Weights of a small mixture-of-experts language model, trained from scratch on English Wikipedia: vocabulary 2048, 4 picks a token.
Below are experts of layer 6 (counted from 0) of a mixture-of-experts language model. Rows are named router (the router's row for the expert), up (a neuron's input weights, with its number), down (a neuron's output weights, with its number) and show model dimensions 160-239. Each number is 50 + 15 x the weight over its row's rms, rounded and kept within 0 to 99.
Before each expert's rows: "gets" lists some tokens that make up at least twice as much of what it gets as of all text. This comes from a sample of Wikipedia text that the model never trained on. Tokens count by the router's weight.

# expert 13
gets: " and", " of", ",", " University", " in", ")"
router:64 28 72 40 67 66 61 59 43 46 80 62 58 44 54 62 44 53 65 57 32 63 54 33 43 56 40 88 83 59 41 55 51 77 23 49 35 48 55 42 61 82 18 57 46 54 70 60 29 48 41 54 34 56 40 34 40 52 74 41 73 63 70 54 63 42 42 59 62 53 50 27 60 65 42 39 29 80 55 55
up0:24 55 54 50 50 63 38 25 89 18 61 38 67 36 42 21 41 63 49 38 20 79 03 37 39 62 48 45 39 29 42 47 22 52 58 34 69 65 65 57 46 40 29 35 66 57 48 39 68 48 63 48 62 82 57 68 55 60 55 45 62 58 45 21 53 57 41 35 32 82 69 30 53 33 44 24 37 34 51 58
down0:53 58 64 56 73 52 42 47 57 38 48 68 33 54 57 56 73 50 22 48 45 46 44 27 67 65 58 46 58 63 34 59 64 39 69 66 57 56 73 32 37 24 59 45 28 47 55 60 56 61 72 78 67 39 57 49 57 59 74 39 43 44 84 35 43 33 18 45 33 59 54 46 54 10 41 37 16 68 70 53
up1:32 62 51 45 41 45 54 60 50 48 44 64 65 63 64 51 37 29 43 37 60 23 26 48 72 61 54 50 37 62 69 57 33 47 63 27 35 48 40 52 63 61 46 55 68 61 69 45 75 64 31 61 47 51 57 82 26 28 47 21 40 77 47 21 34 72 51 65 46 20 29 51 53 57 60 38 69 44 63 90
down1:31 61 69 61 84 68 40 51 60 42 59 58 51 51 56 62 57 53 49 20 43 46 12 52 40 86 52 37 22 60 53 38 39 42 39 59 50 51 53 24 41 64 36 21 28 40 22 55 41 48 56 32 50 69 47 36 42 54 48 68 47 44 66 48 39 53 23 61 47 43 30 43 50 51 51 40 48 56 28 46
up2:80 40 64 28 52 53 52 26 56 14 78 52 56 53 65 70 49 73 99 57 35 46 94 58 29 38 82 70 61 62 66 26 58 32 52 32 42 47 63 80 61 51 84 36 27 56 32 60 44 55 66 61 32 55 57 32 50 39 48 37 33 38 54 24 37 48 40 52 59 37 49 78 44 73 68 41 72 59 38 66
down2:35 48 56 46 26 44 45 42 34 47 63 58 43 44 54 25 45 70 46 39 55 57 59 39 73 54 64 71 71 41 14 43 44 39 76 69 35 77 53 26 59 41 30 43 42 31 60 55 39 31 32 59 46 70 35 28 28 38 46 41 84 70 55 54 64 56 54 01 64 51 63 21 65 56 40 58 63 42 45 47
up3:45 75 45 31 43 18 35 41 70 52 44 58 48 66 56 51 55 56 51 31 53 64 80 65 35 38 53 67 57 47 13 52 35 50 55 75 58 65 67 62 52 51 62 43 41 43 61 26 25 40 50 55 44 59 49 37 32 49 48 66 47 40 34 57 63 59 40 73 25 44 30 59 47 27 58 29 78 62 35 16
down3:77 73 41 43 44 68 45 53 82 33 50 43 50 47 38 34 43 45 47 56 63 55 58 31 40 60 56 53 64 17 46 37 52 61 62 40 27 58 63 62 48 57 38 49 59 41 75 60 61 49 65 56 57 48 61 57 29 41 59 46 51 84 43 60 58 27 53 39 44 79 32 48 22 55 66 47 35 60 43 54
up4:67 46 69 41 75 47 35 34 45 60 54 47 57 61 39 45 57 38 72 42 49 77 61 52 65 39 68 46 70 69 57 62 71 36 53 60 50 24 47 58 32 36 57 49 35 31 59 61 58 66 21 73 40 43 62 53 65 57 64 67 45 54 53 60 41 58 71 57 55 70 34 59 42 35 44 63 36 53 61 92
down4:60 56 63 38 72 46 40 65 58 82 51 40 61 23 32 42 53 72 71 31 33 86 44 33 45 57 30 25 56 46 13 50 62 46 46 38 57 68 63 40 39 45 43 49 44 54 58 43 68 40 64 50 75 63 43 50 51 32 45 48 48 31 71 46 38 60 58 70 35 57 84 69 38 43 32 66 63 42 39 43
up5:53 44 46 68 54 51 60 52 29 58 65 35 49 30 24 74 26 70 54 24 64 58 48 54 52 49 66 77 64 62 42 36 58 56 42 47 76 81 60 54 59 54 48 27 51 77 44 49 52 66 63 40 51 57 40 53 28 69 72 42 47 46 48 58 50 43 45 47 40 65 63 53 55 40 23 28 63 55 75 23
down5:31 53 54 55 33 66 68 57 71 33 61 32 47 60 20 54 77 69 41 25 81 66 43 43 72 31 50 65 56 28 48 25 27 29 71 47 51 29 51 39 81 19 47 33 59 72 63 45 64 71 66 37 72 73 55 56 50 46 68 33 59 44 45 52 34 63 53 45 33 42 17 41 41 37 55 26 55 52 26 49
up6:54 75 62 43 50 23 22 34 20 47 32 65 57 59 60 63 28 39 29 74 48 45 40 33 73 50 68 55 21 48 58 53 44 63 39 42 22 53 60 25 51 55 40 68 45 59 40 40 57 47 82 68 47 34 66 27 57 58 73 55 44 47 62 51 68 26 74 49 65 40 36 44 40 63 19 26 59 71 42 51
down6:37 41 54 67 26 33 41 24 58 43 41 29 22 66 52 55 35 65 48 28 36 55 79 60 63 83 47 25 41 37 43 64 17 42 41 48 39 46 83 31 35 60 35 48 44 64 45 42 58 50 62 33 31 99 39 26 72 58 56 59 37 69 63 51 33 59 15 50 22 19 50 56 51 42 52 46 39 54 46 40
up7:43 68 44 40 55 51 47 53 57 67 60 39 50 32 67 56 58 64 50 52 26 64 55 22 71 46 69 60 55 64 48 55 51 62 31 36 80 28 26 55 54 46 56 56 53 32 38 50 41 40 30 76 52 67 58 50 52 48 66 54 41 77 42 77 56 44 79 51 18 75 50 55 56 66 57 71 40 39 77 48
down7:69 55 27 54 40 39 37 71 52 29 38 60 51 46 59 60 59 53 54 45 71 58 48 51 72 63 41 39 51 59 63 53 60 53 33 31 65 21 34 66 87 43 71 53 51 27 45 72 24 18 64 65 79 41 49 22 33 33 67 53 41 57 51 33 39 60 54 54 55 52 57 48 35 55 44 57 54 35 38 53
up8:50 18 52 54 69 72 51 56 69 44 54 51 18 43 40 47 61 49 63 63 32 14 72 37 61 32 33 60 47 41 34 44 63 29 66 46 51 49 10 51 43 49 47 88 56 34 39 17 67 82 56 64 51 54 76 44 49 61 44 57 54 47 39 64 65 53 58 63 61 66 30 31 56 56 72 39 52 43 55 62
down8:69 32 44 62 40 60 72 40 50 19 48 44 54 45 34 63 93 66 64 64 36 67 20 62 54 35 41 79 42 61 53 38 44 55 35 77 64 51 61 42 36 38 61 68 78 55 50 60 54 65 50 37 35 31 62 28 66 32 59 17 52 40 39 31 29 36 61 36 69 47 71 50 66 37 52 33 44 33 34 66
up9:20 43 60 27 50 37 38 71 43 49 55 44 76 39 21 58 48 77 69 62 55 37 40 56 30 69 43 35 54 71 64 46 43 19 57 33 37 50 49 57 40 56 52 59 49 56 29 31 79 59 31 33 62 58 54 33 25 42 32 55 62 78 62 64 56 50 05 53 28 67 52 78 51 41 63 59 48 49 75 55
down9:39 63 19 84 41 45 33 51 46 17 64 42 83 29 32 15 52 63 45 61 38 78 39 40 35 58 45 28 27 57 80 47 54 76 49 39 71 72 56 29 64 33 12 30 22 40 47 30 36 61 18 58 55 41 45 32 32 50 32 52 58 30 32 33 43 60 51 67 60 39 72 37 38 57 53 52 72 53 47 50
up10:32 26 59 47 41 53 50 29 08 49 76 45 44 54 44 66 30 54 37 53 54 49 70 71 55 41 37 47 17 05 54 70 54 46 29 56 52 47 51 52 51 52 88 53 36 63 47 42 32 47 46 43 34 41 34 41 54 57 57 61 50 41 49 31 68 38 46 57 34 42 22 60 54 36 58 62 49 60 60 47
down10:80 56 36 36 49 70 59 27 54 80 48 46 36 68 50 62 38 51 55 32 66 45 37 51 42 44 59 37 64 44 89 58 39 57 46 51 62 22 63 50 29 29 37 61 74 50 24 48 53 40 50 48 58 58 65 67 46 26 44 44 58 80 52 59 21 57 20 29 67 52 35 34 46 42 68 86 50 59 57 68
up11:41 43 83 44 69 52 58 53 54 42 39 73 44 32 23 26 57 19 38 50 49 42 58 48 42 37 53 08 57 56 54 50 30 52 55 44 25 32 58 59 23 57 63 52 43 21 57 49 26 53 50 47 60 70 60 29 52 56 64 17 69 43 59 40 41 39 74 42 86 53 49 58 54 63 61 27 78 62 42 54
down11:53 61 80 34 42 30 51 33 41 53 55 58 21 59 40 36 26 39 55 59 43 58 63 25 66 52 36 35 25 33 33 29 50 34 71 47 13 68 64 65 74 61 20 57 49 58 54 69 54 36 51 57 61 77 31 46 49 33 34 43 52 56 51 65 68 57 20 46 58 52 46 72 39 41 18 54 30 65 55 72
up12:41 37 30 69 37 62 37 65 63 27 57 63 39 47 31 46 62 36 53 35 67 67 30 50 53 59 65 36 71 22 52 52 62 68 18 45 45 49 46 77 28 55 63 62 42 13 58 62 24 49 68 69 42 41 48 52 37 65 44 71 78 67 47 18 60 71 65 46 34 58 36 52 54 65 44 40 67 64 59 41
down12:44 68 55 26 36 29 47 21 44 42 29 59 46 52 43 57 42 26 49 54 45 55 61 91 65 50 45 51 52 52 40 54 41 18 54 49 48 30 29 59 39 42 45 51 73 70 34 36 26 39 50 73 61 75 48 46 54 69 64 47 68 74 50 34 87 27 49 74 59 24 47 62 19 71 34 63 53 28 36 85
up13:27 40 33 73 68 65 51 46 50 45 39 42 67 54 52 49 56 67 86 53 54 51 47 61 46 46 57 22 47 22 40 65 29 46 75 58 41 40 50 49 59 70 48 62 44 45 76 50 61 75 11 19 46 65 35 20 42 56 60 58 45 47 51 62 45 64 24 46 33 61 25 58 48 40 49 61 44 67 60 63
down13:26 61 61 36 37 45 44 40 64 34 47 65 26 51 33 64 69 32 46 45 55 32 29 47 58 40 27 40 48 52 67 52 38 44 53 17 40 56 71 44 52 40 31 63 28 52 84 51 39 60 66 41 57 55 24 98 69 57 06 46 29 52 30 52 49 33 56 58 49 28 27 75 45 44 70 63 46 61 62 68

# expert 19
gets: ",", " and", ";", "),", " but", " or"
router:49 45 71 18 34 57 42 48 44 37 55 60 65 68 60 68 30 67 50 85 27 50 60 42 62 70 29 65 61 56 51 61 68 55 23 38 35 48 55 48 71 56 39 53 36 58 39 29 46 35 48 52 54 72 49 41 48 61 62 47 52 71 50 73 51 40 31 67 47 52 55 43 42 78 58 54 38 56 60 46
up0:35 27 51 53 29 52 63 62 45 20 53 62 57 72 51 64 60 63 62 49 60 58 58 52 46 45 46 43 81 40 51 51 66 23 58 65 30 57 34 50 51 70 55 65 60 83 76 60 46 66 34 40 50 52 57 60 50 38 30 39 24 77 32 45 48 82 33 36 62 54 35 47 50 67 59 53 53 66 32 46
down0:68 47 41 44 79 07 52 55 58 39 63 56 49 39 51 37 46 36 44 43 29 68 57 56 50 57 62 44 29 63 50 08 25 40 52 26 42 63 32 71 51 65 52 45 35 23 65 45 78 56 49 52 61 58 57 50 47 58 55 68 45 51 49 45 99 36 40 53 21 57 48 75 52 04 54 68 48 69 68 43
up1:65 64 18 53 72 37 50 41 54 46 53 42 49 52 56 58 49 80 43 56 25 81 29 23 49 34 29 73 56 23 25 42 54 54 43 45 57 59 60 54 46 17 53 38 55 12 36 53 56 39 34 54 49 39 45 49 44 34 68 33 75 80 72 42 24 73 43 34 34 59 49 47 49 47 60 42 63 42 59 22
down1:28 51 61 39 32 58 39 42 51 51 30 41 44 61 45 45 72 41 54 68 31 43 53 64 54 83 66 44 45 38 52 76 46 22 36 33 26 39 47 57 65 61 44 50 60 60 57 44 25 44 48 42 54 43 20 65 70 28 28 63 53 55 47 40 72 25 40 59 54 65 46 36 47 59 91 62 51 69 48 56
up2:49 31 51 80 39 39 50 78 11 36 44 62 51 52 42 17 37 55 41 54 29 27 53 65 72 43 32 29 34 67 63 79 83 27 62 54 64 47 46 55 53 39 39 54 49 38 73 43 78 48 59 40 45 69 53 36 56 54 85 35 39 41 46 26 48 45 41 38 48 42 76 38 52 46 54 68 73 67 31 63
down2:58 47 68 31 78 59 55 73 66 81 85 51 42 54 42 24 45 53 40 52 14 72 60 62 57 58 44 44 34 59 70 34 78 76 45 59 46 60 43 43 54 41 62 60 35 17 65 44 51 58 40 39 40 46 49 41 40 47 33 20 43 47 45 58 24 45 69 38 57 61 54 33 48 24 65 52 72 53 44 59
up3:47 19 41 53 56 22 54 54 55 45 46 54 36 25 43 55 63 46 51 26 51 52 51 65 64 57 56 57 66 50 46 28 51 70 45 41 64 47 94 45 64 72 50 78 30 69 15 65 52 57 52 44 46 37 31 29 45 45 32 39 39 48 35 42 35 54 23 50 54 55 43 35 51 74 40 56 59 73 75 62
down3:17 75 42 44 37 47 62 61 54 36 51 11 42 71 41 26 34 83 47 35 52 40 29 50 58 67 66 38 46 35 37 25 40 59 70 56 58 47 34 48 58 24 41 39 45 54 53 63 55 30 73 49 14 47 39 17 34 41 68 38 41 43 44 40 37 61 35 49 52 55 68 44 45 61 44 53 38 52 66 54
up4:67 77 22 75 47 87 26 44 61 25 74 71 53 68 40 58 32 57 48 54 70 70 29 45 68 52 67 68 27 53 34 29 36 54 47 58 72 23 38 53 40 51 50 53 53 35 44 26 54 78 66 54 47 35 56 60 51 69 38 53 53 54 56 52 45 57 66 65 60 18 49 48 57 49 41 53 24 59 58 50
down4:85 46 43 69 57 32 71 18 41 29 35 44 28 41 32 14 69 33 84 31 45 48 56 64 59 48 43 52 53 79 44 81 37 68 77 26 48 37 88 38 86 50 69 55 51 41 63 34 53 54 40 54 59 59 51 48 22 55 48 33 41 28 58 48 42 50 38 55 57 66 33 11 62 54 16 65 49 54 75 26
up5:48 63 71 27 62 61 59 54 79 46 61 81 58 28 51 61 72 40 60 76 40 62 41 77 45 19 64 53 43 39 56 80 53 28 35 44 42 74 63 36 58 30 42 69 64 63 51 40 32 55 51 52 45 52 39 61 57 60 75 50 60 31 41 48 63 56 51 55 33 52 37 34 48 72 42 77 29 39 68 40
down5:70 52 50 78 46 26 49 64 81 40 59 50 80 11 41 46 72 57 65 39 51 56 43 77 67 54 61 42 41 46 56 48 52 13 50 39 41 54 81 66 62 52 54 50 81 47 36 39 35 49 69 52 69 43 71 74 49 28 21 60 47 40 49 74 60 52 41 46 48 72 40 70 50 53 43 50 61 68 79 21
up6:40 26 47 66 49 30 42 44 57 41 22 57 22 52 66 29 46 57 72 63 31 65 36 80 79 40 43 37 60 32 52 67 27 62 57 55 62 34 51 34 37 61 56 54 15 27 70 42 44 43 60 53 37 47 54 39 59 68 41 61 35 51 29 59 48 41 50 48 54 66 25 48 57 35 48 61 65 34 59 43
down6:53 53 38 59 39 55 49 53 59 61 47 64 39 44 59 52 46 54 45 45 47 67 32 70 51 32 69 66 44 48 48 45 39 37 55 63 22 54 45 59 39 33 51 46 60 45 39 66 60 42 17 56 28 71 48 25 36 45 51 37 76 77 64 63 80 63 56 70 50 44 58 39 40 49 26 39 49 46 74 59
up7:72 39 27 46 55 48 32 13 54 56 63 40 56 66 51 62 80 53 47 50 40 57 43 30 43 26 47 19 28 43 49 60 43 75 45 51 50 37 67 61 51 15 45 39 65 68 61 60 47 54 66 48 70 33 26 65 45 60 68 49 45 57 27 50 51 23 49 14 46 43 65 32 49 15 55 62 34 51 40 84
down7:54 45 57 59 48 55 51 17 30 57 45 35 88 59 66 45 49 64 62 66 47 39 22 62 48 66 52 21 24 62 65 44 67 64 64 45 46 71 82 67 50 47 54 72 17 61 51 56 56 56 28 62 51 40 23 59 41 38 66 46 60 50 16 43 59 45 57 39 41 57 19 52 63 38 61 54 59 62 24 61
up8:50 35 65 41 60 60 60 40 05 56 61 23 23 64 72 59 51 56 52 73 12 53 67 50 76 39 91 57 71 34 46 27 34 28 56 48 34 72 42 62 45 64 55 48 60 37 58 47 66 57 76 39 66 41 35 30 32 58 32 48 39 65 66 60 55 49 47 60 52 56 26 57 42 33 50 33 25 28 47 79
down8:38 22 23 56 57 82 37 23 47 58 49 48 43 49 39 65 52 60 41 52 86 37 40 46 50 37 23 52 62 53 57 35 46 36 31 73 52 44 66 51 51 61 69 58 57 77 57 44 38 38 46 47 34 54 73 63 44 53 52 67 42 42 60 38 45 72 58 62 61 36 51 50 10 52 51 89 64 44 44 58
up9:59 80 40 33 40 82 45 66 55 54 58 58 62 39 69 53 59 60 52 63 63 56 23 61 75 59 28 51 33 54 51 38 28 32 53 38 29 43 23 74 67 42 59 46 61 44 39 55 44 71 17 56 67 49 43 39 46 55 55 71 41 56 42 42 58 27 55 50 62 24 64 44 48 39 59 39 49 33 47 43
down9:51 60 52 57 31 42 60 75 47 49 40 30 52 78 41 76 60 43 57 36 56 53 65 35 48 23 30 48 65 26 14 43 42 28 56 32 52 31 51 72 65 45 55 37 61 30 46 52 54 41 17 32 50 57 62 61 57 69 27 54 56 29 43 63 45 27 45 47 68 27 62 61 48 44 47 29 11 46 47 34
up10:45 85 43 59 26 81 40 58 37 32 50 23 79 58 53 22 50 57 48 51 70 50 25 24 26 45 54 53 59 22 47 56 57 55 54 47 27 75 52 39 32 49 46 72 41 32 41 46 42 51 30 41 59 41 61 59 40 36 23 35 59 86 39 30 71 72 59 33 62 33 75 61 35 49 61 37 49 53 63 40
down10:69 63 40 34 36 53 67 59 50 45 56 46 55 34 56 48 36 62 70 58 39 60 66 57 35 55 39 72 59 54 70 22 63 65 85 46 53 55 45 57 50 63 49 62 51 51 65 58 33 43 28 36 09 54 54 44 61 64 43 53 38 34 43 51 22 64 58 27 33 50 35 26 56 32 40 38 20 31 40 54
up11:52 61 61 47 38 34 54 39 45 52 56 52 34 28 59 69 69 58 45 53 70 29 54 41 48 60 64 29 87 73 50 45 35 49 39 55 37 39 22 59 59 64 78 40 64 50 22 52 55 54 76 42 60 53 62 72 61 35 58 49 49 46 55 56 52 54 53 38 68 70 27 55 53 55 48 29 53 52 50 44
down11:61 58 31 59 59 58 50 39 59 45 45 48 69 61 71 45 85 65 40 36 40 50 42 34 41 77 61 35 42 51 28 32 37 69 36 40 45 34 36 43 65 61 53 42 50 41 31 54 93 59 58 77 62 72 25 45 38 71 60 57 68 60 68 25 37 56 36 42 53 53 36 65 51 32 26 49 65 65 52 38
up12:50 55 57 27 51 55 40 44 65 47 37 72 47 33 38 54 36 68 49 35 21 60 60 39 30 33 42 32 47 54 71 30 62 50 48 55 41 32 35 55 48 52 40 67 67 61 56 83 65 46 38 50 51 34 11 42 61 49 67 35 51 41 74 71 39 68 47 54 29 40 50 15 55 36 43 42 90 47 42 32
down12:42 06 57 32 52 55 30 30 50 59 35 22 67 23 45 46 28 57 48 54 43 19 45 69 42 30 57 57 75 59 56 78 50 50 38 22 66 58 64 35 31 40 57 71 52 46 77 40 53 61 35 37 38 36 49 35 75 43 33 58 29 44 34 55 38 24 56 28 57 73 60 34 64 69 66 61 54 62 47 59
up13:29 59 51 56 55 55 57 74 60 37 52 75 55 40 57 54 38 28 38 65 55 27 65 64 27 53 49 51 43 78 56 56 60 51 46 33 39 55 35 67 41 42 20 77 58 48 59 55 65 54 44 61 31 50 46 53 64 60 51 31 22 69 59 64 43 35 53 70 67 34 40 55 41 43 76 27 37 53 44 61
down13:49 64 53 60 41 45 55 52 32 28 49 39 44 62 54 43 25 52 80 77 50 52 68 50 51 50 37 78 59 66 37 60 53 63 55 61 55 61 60 53 56 43 62 47 45 40 56 56 34 68 42 38 44 92 48 58 32 75 42 17 44 48 36 75 22 64 29 38 37 47 59 41 25 52 38 45 98 43 55 79

# expert 17
gets: "al", "s", "il", "par", "or", "un"
router:35 19 46 49 71 46 51 53 18 55 59 20 39 71 61 73 28 52 57 52 72 57 92 38 78 56 56 48 47 25 65 34 89 76 49 23 47 67 37 59 71 41 56 55 43 30 44 65 68 48 60 56 27 48 53 49 39 58 58 57 54 71 69 49 44 56 44 59 67 66 50 41 53 54 65 46 23 52 54 46
up0:44 54 34 70 55 70 35 34 69 44 45 40 52 66 43 42 51 29 33 74 66 57 60 38 63 41 50 55 58 29 51 54 47 62 61 50 41 31 17 55 04 68 40 24 39 42 52 49 61 33 56 25 38 56 71 58 41 41 54 74 18 49 45 77 54 56 43 37 22 44 53 38 51 49 40 77 50 51 40 50
down0:63 54 58 53 76 69 46 24 24 35 29 66 51 55 40 50 46 27 42 48 44 64 27 37 40 53 75 37 48 58 64 39 30 45 40 32 42 56 58 60 52 54 30 26 38 49 61 60 60 52 70 38 66 48 32 35 51 14 40 46 31 52 38 45 61 27 59 16 63 36 23 54 44 49 71 47 50 61 57 78
up1:46 65 59 54 35 49 47 61 55 60 23 41 47 62 48 53 35 49 52 10 13 48 59 56 40 59 48 48 27 39 49 35 76 42 50 55 70 59 40 75 69 39 33 54 42 36 43 43 20 56 53 42 29 41 45 30 46 46 29 46 62 50 32 39 19 23 74 50 47 42 72 14 41 75 29 40 61 67 54 52
down1:63 23 41 50 50 46 74 15 48 72 92 20 63 84 58 45 48 34 64 45 59 51 41 56 59 57 42 51 30 25 78 10 69 47 43 45 43 49 37 47 19 59 55 45 50 58 57 44 52 35 62 34 51 39 64 57 57 25 26 67 64 46 65 14 58 66 51 61 64 64 17 30 57 40 18 37 70 40 51 48
up2:29 45 77 25 29 40 57 76 38 62 84 35 43 51 37 37 48 43 59 57 58 56 59 39 43 39 46 67 35 58 78 59 70 27 52 48 31 31 26 80 59 51 56 79 19 51 37 54 30 49 36 54 41 57 75 27 43 58 58 47 73 32 45 60 27 50 38 67 69 39 50 63 42 54 54 57 45 32 41 58
down2:58 57 41 36 61 32 17 32 28 36 53 68 61 33 85 30 35 44 46 56 55 34 40 14 47 38 32 46 46 34 38 53 68 48 42 30 57 57 38 51 21 57 30 58 39 54 61 40 73 54 43 69 60 64 46 34 44 34 35 56 37 55 31 42 57 63 74 30 68 44 40 37 27 65 46 48 50 74 67 67
up3:56 60 44 22 31 73 80 63 33 75 28 74 56 57 50 79 46 28 29 76 48 46 48 49 61 56 54 64 29 35 41 55 58 60 32 32 43 28 69 36 51 49 23 49 57 73 20 59 67 39 41 30 50 66 34 27 57 57 41 71 41 56 25 60 49 37 39 52 32 44 56 46 52 43 54 51 32 37 45 42
down3:36 46 75 34 54 38 47 76 67 40 67 44 09 46 81 45 82 63 53 38 46 53 44 51 56 44 61 49 37 76 32 55 70 31 40 58 55 03 70 47 59 80 43 50 26 41 41 47 66 46 56 17 69 33 59 50 76 67 59 82 72 37 80 48 31 40 54 68 42 40 30 77 41 50 67 67 50 57 38 63
up4:57 64 67 43 38 49 37 62 57 47 75 53 43 40 71 54 43 21 51 60 57 41 50 61 45 12 69 54 37 80 38 31 54 59 65 50 66 57 37 60 14 37 59 66 39 20 47 67 36 41 90 31 62 69 61 46 30 58 59 39 45 69 29 43 37 40 47 29 49 40 31 47 49 72 46 46 42 58 42 40
down4:61 32 32 75 53 50 44 50 77 31 30 47 66 43 27 66 46 46 45 65 48 41 44 56 44 50 54 57 53 42 22 47 66 60 49 31 54 52 67 49 22 44 57 43 54 70 39 29 50 77 53 70 24 61 60 25 76 66 70 74 31 39 40 36 93 53 87 48 59 41 38 36 66 49 51 42 67 45 51 34
up5:38 48 51 39 34 57 60 68 58 31 69 47 49 35 56 30 77 51 34 84 58 64 70 49 43 51 54 56 40 51 35 40 55 73 29 51 69 45 55 26 57 33 66 34 37 51 39 44 39 58 43 57 62 46 41 51 30 60 43 69 34 37 28 36 71 47 48 53 48 78 22 40 36 46 42 57 46 39 26 27
down5:28 60 54 53 23 45 68 77 56 28 40 41 22 34 49 49 53 39 27 63 62 65 40 64 48 17 69 71 34 43 49 49 36 60 57 64 84 58 70 56 66 41 49 71 62 46 39 40 38 53 69 55 70 61 52 67 57 57 54 55 31 46 57 49 28 27 69 56 56 23 28 69 68 31 32 73 58 46 45 44
up6:47 28 46 42 35 49 30 60 43 52 52 41 54 42 23 58 50 49 61 37 69 55 35 45 50 43 53 51 63 59 33 34 43 48 57 42 45 30 45 42 85 79 29 71 53 55 56 52 69 62 37 63 27 40 38 56 23 54 52 66 65 21 19 35 30 53 73 17 66 97 29 44 51 65 50 44 75 39 47 42
down6:41 21 53 52 46 56 55 31 82 35 65 67 47 51 54 08 15 28 41 41 58 68 59 46 48 49 31 29 45 77 52 43 61 47 76 31 55 59 46 31 70 38 40 58 57 44 69 62 22 47 50 29 50 57 83 39 35 61 56 46 51 55 32 51 39 46 42 58 72 26 29 48 58 40 64 57 62 65 53 52
up7:30 37 27 53 35 37 31 42 66 54 53 46 70 38 26 55 49 38 46 15 60 62 31 36 72 52 15 64 66 63 58 63 47 41 36 59 42 53 65 38 39 68 49 23 66 32 50 40 48 46 50 58 27 57 33 52 34 56 68 35 61 66 51 46 71 62 40 68 63 53 41 41 58 37 35 56 44 50 54 28
down7:46 63 55 35 52 45 47 44 50 64 64 25 36 67 38 66 55 44 48 42 47 39 59 61 74 57 50 18 25 40 61 44 47 85 57 46 50 48 57 62 46 58 48 50 48 18 34 14 36 37 43 46 27 35 73 47 52 37 73 42 43 45 56 61 27 56 25 31 52 41 62 43 30 62 70 33 75 55 58 58
up8:60 59 58 24 58 70 80 36 45 49 49 47 63 66 55 60 61 13 34 42 23 76 36 30 72 54 41 21 63 47 18 62 55 57 46 47 60 38 34 66 62 48 32 32 54 55 29 33 50 39 70 49 70 48 67 60 55 73 34 52 40 53 30 40 57 49 37 79 08 35 36 52 51 69 30 37 33 56 54 80
down8:33 41 69 94 61 57 67 41 57 26 33 33 65 47 40 32 42 23 42 38 46 42 41 39 45 57 52 49 45 26 38 51 71 44 42 60 76 39 28 43 57 72 72 69 32 37 49 60 70 26 46 55 58 47 43 20 77 81 58 51 50 75 40 42 54 29 18 36 46 67 42 54 45 57 30 65 60 46 52 87
up9:47 41 36 45 59 46 61 54 65 46 36 46 66 43 33 19 39 37 46 43 78 27 61 51 47 44 23 57 62 54 59 37 45 78 48 47 47 38 44 53 43 48 52 78 37 28 40 44 55 47 62 35 50 57 41 50 58 62 79 61 41 53 58 52 54 67 63 30 51 49 57 32 52 45 57 36 45 74 39 51
down9:58 69 22 47 26 47 68 37 43 44 39 52 44 42 32 60 45 57 47 44 46 67 32 43 61 67 67 63 53 36 29 44 51 46 52 62 42 46 35 34 31 59 69 38 35 56 37 61 48 23 30 46 10 57 39 53 58 17 29 54 62 52 62 53 57 42 56 73 39 58 33 50 53 65 55 62 55 13 48 81
up10:30 38 41 49 22 55 74 77 49 34 51 69 52 44 74 69 43 57 67 34 42 48 55 62 69 26 41 50 46 45 30 36 71 61 44 47 51 54 55 43 35 59 39 42 43 50 59 54 38 58 63 57 42 31 48 22 26 63 67 37 53 48 47 25 63 48 36 27 46 74 62 44 38 68 41 73 44 82 78 56
down10:55 16 81 65 31 39 75 51 47 74 58 78 47 44 41 51 34 13 52 53 37 50 61 60 57 74 63 62 24 53 45 60 41 55 38 51 46 55 78 50 80 73 57 57 64 27 59 42 50 45 57 46 64 60 71 66 41 30 70 64 55 49 12 66 60 75 36 48 57 55 43 45 65 29 50 23 47 39 60 47
up11:53 48 54 34 65 71 66 37 59 79 79 53 14 60 51 31 65 75 51 13 63 62 37 69 72 46 74 46 32 59 53 60 41 61 35 55 22 59 58 65 23 57 65 52 52 41 30 59 17 28 31 47 51 60 29 43 41 67 75 54 59 59 49 46 56 49 17 40 26 31 49 58 38 67 27 15 53 58 61 51
down11:78 32 42 15 43 72 51 45 35 56 42 29 12 41 51 65 90 68 60 26 45 47 31 50 58 33 46 36 35 38 63 37 56 50 47 38 42 43 61 54 47 37 40 39 63 54 27 57 43 60 48 73 28 40 23 54 47 58 65 56 76 67 59 50 41 83 49 35 38 72 56 37 55 63 61 17 39 48 41 54
up12:33 55 50 35 49 53 36 45 29 36 61 34 74 30 55 62 77 33 56 60 40 57 50 26 66 40 37 43 77 64 40 51 15 53 83 47 69 47 32 44 78 51 50 72 36 65 09 72 71 70 78 56 62 47 31 67 58 46 51 38 46 47 40 54 41 43 71 49 84 46 60 53 58 37 37 44 29 54 47 62
down12:61 73 65 54 54 23 55 38 82 23 51 56 46 17 68 55 73 61 49 53 70 42 32 45 58 56 44 35 45 33 44 48 55 40 18 32 67 47 60 24 38 45 23 55 35 44 49 49 39 74 40 48 82 58 52 34 45 50 75 34 69 69 72 20 44 55 23 64 47 31 32 45 35 63 63 63 62 82 34 52
up13:26 16 69 54 61 50 67 67 56 77 58 29 67 57 79 40 82 62 74 19 78 21 42 33 42 38 37 40 44 53 34 64 48 30 45 52 61 47 51 53 40 55 38 55 63 76 49 58 45 21 34 54 65 45 62 44 74 54 14 45 44 59 59 48 31 48 56 49 19 42 52 58 54 46 78 34 65 41 58 59
down13:34 52 46 37 38 49 37 27 48 77 55 78 67 58 57 43 60 37 50 63 53 59 58 50 26 43 58 62 45 31 57 36 54 58 35 62 51 66 37 37 25 61 67 75 70 67 32 78 63 68 36 68 58 30 28 68 56 38 50 47 62 60 39 28 41 45 43 68 46 45 31 37 63 32 86 52 52 39 57 41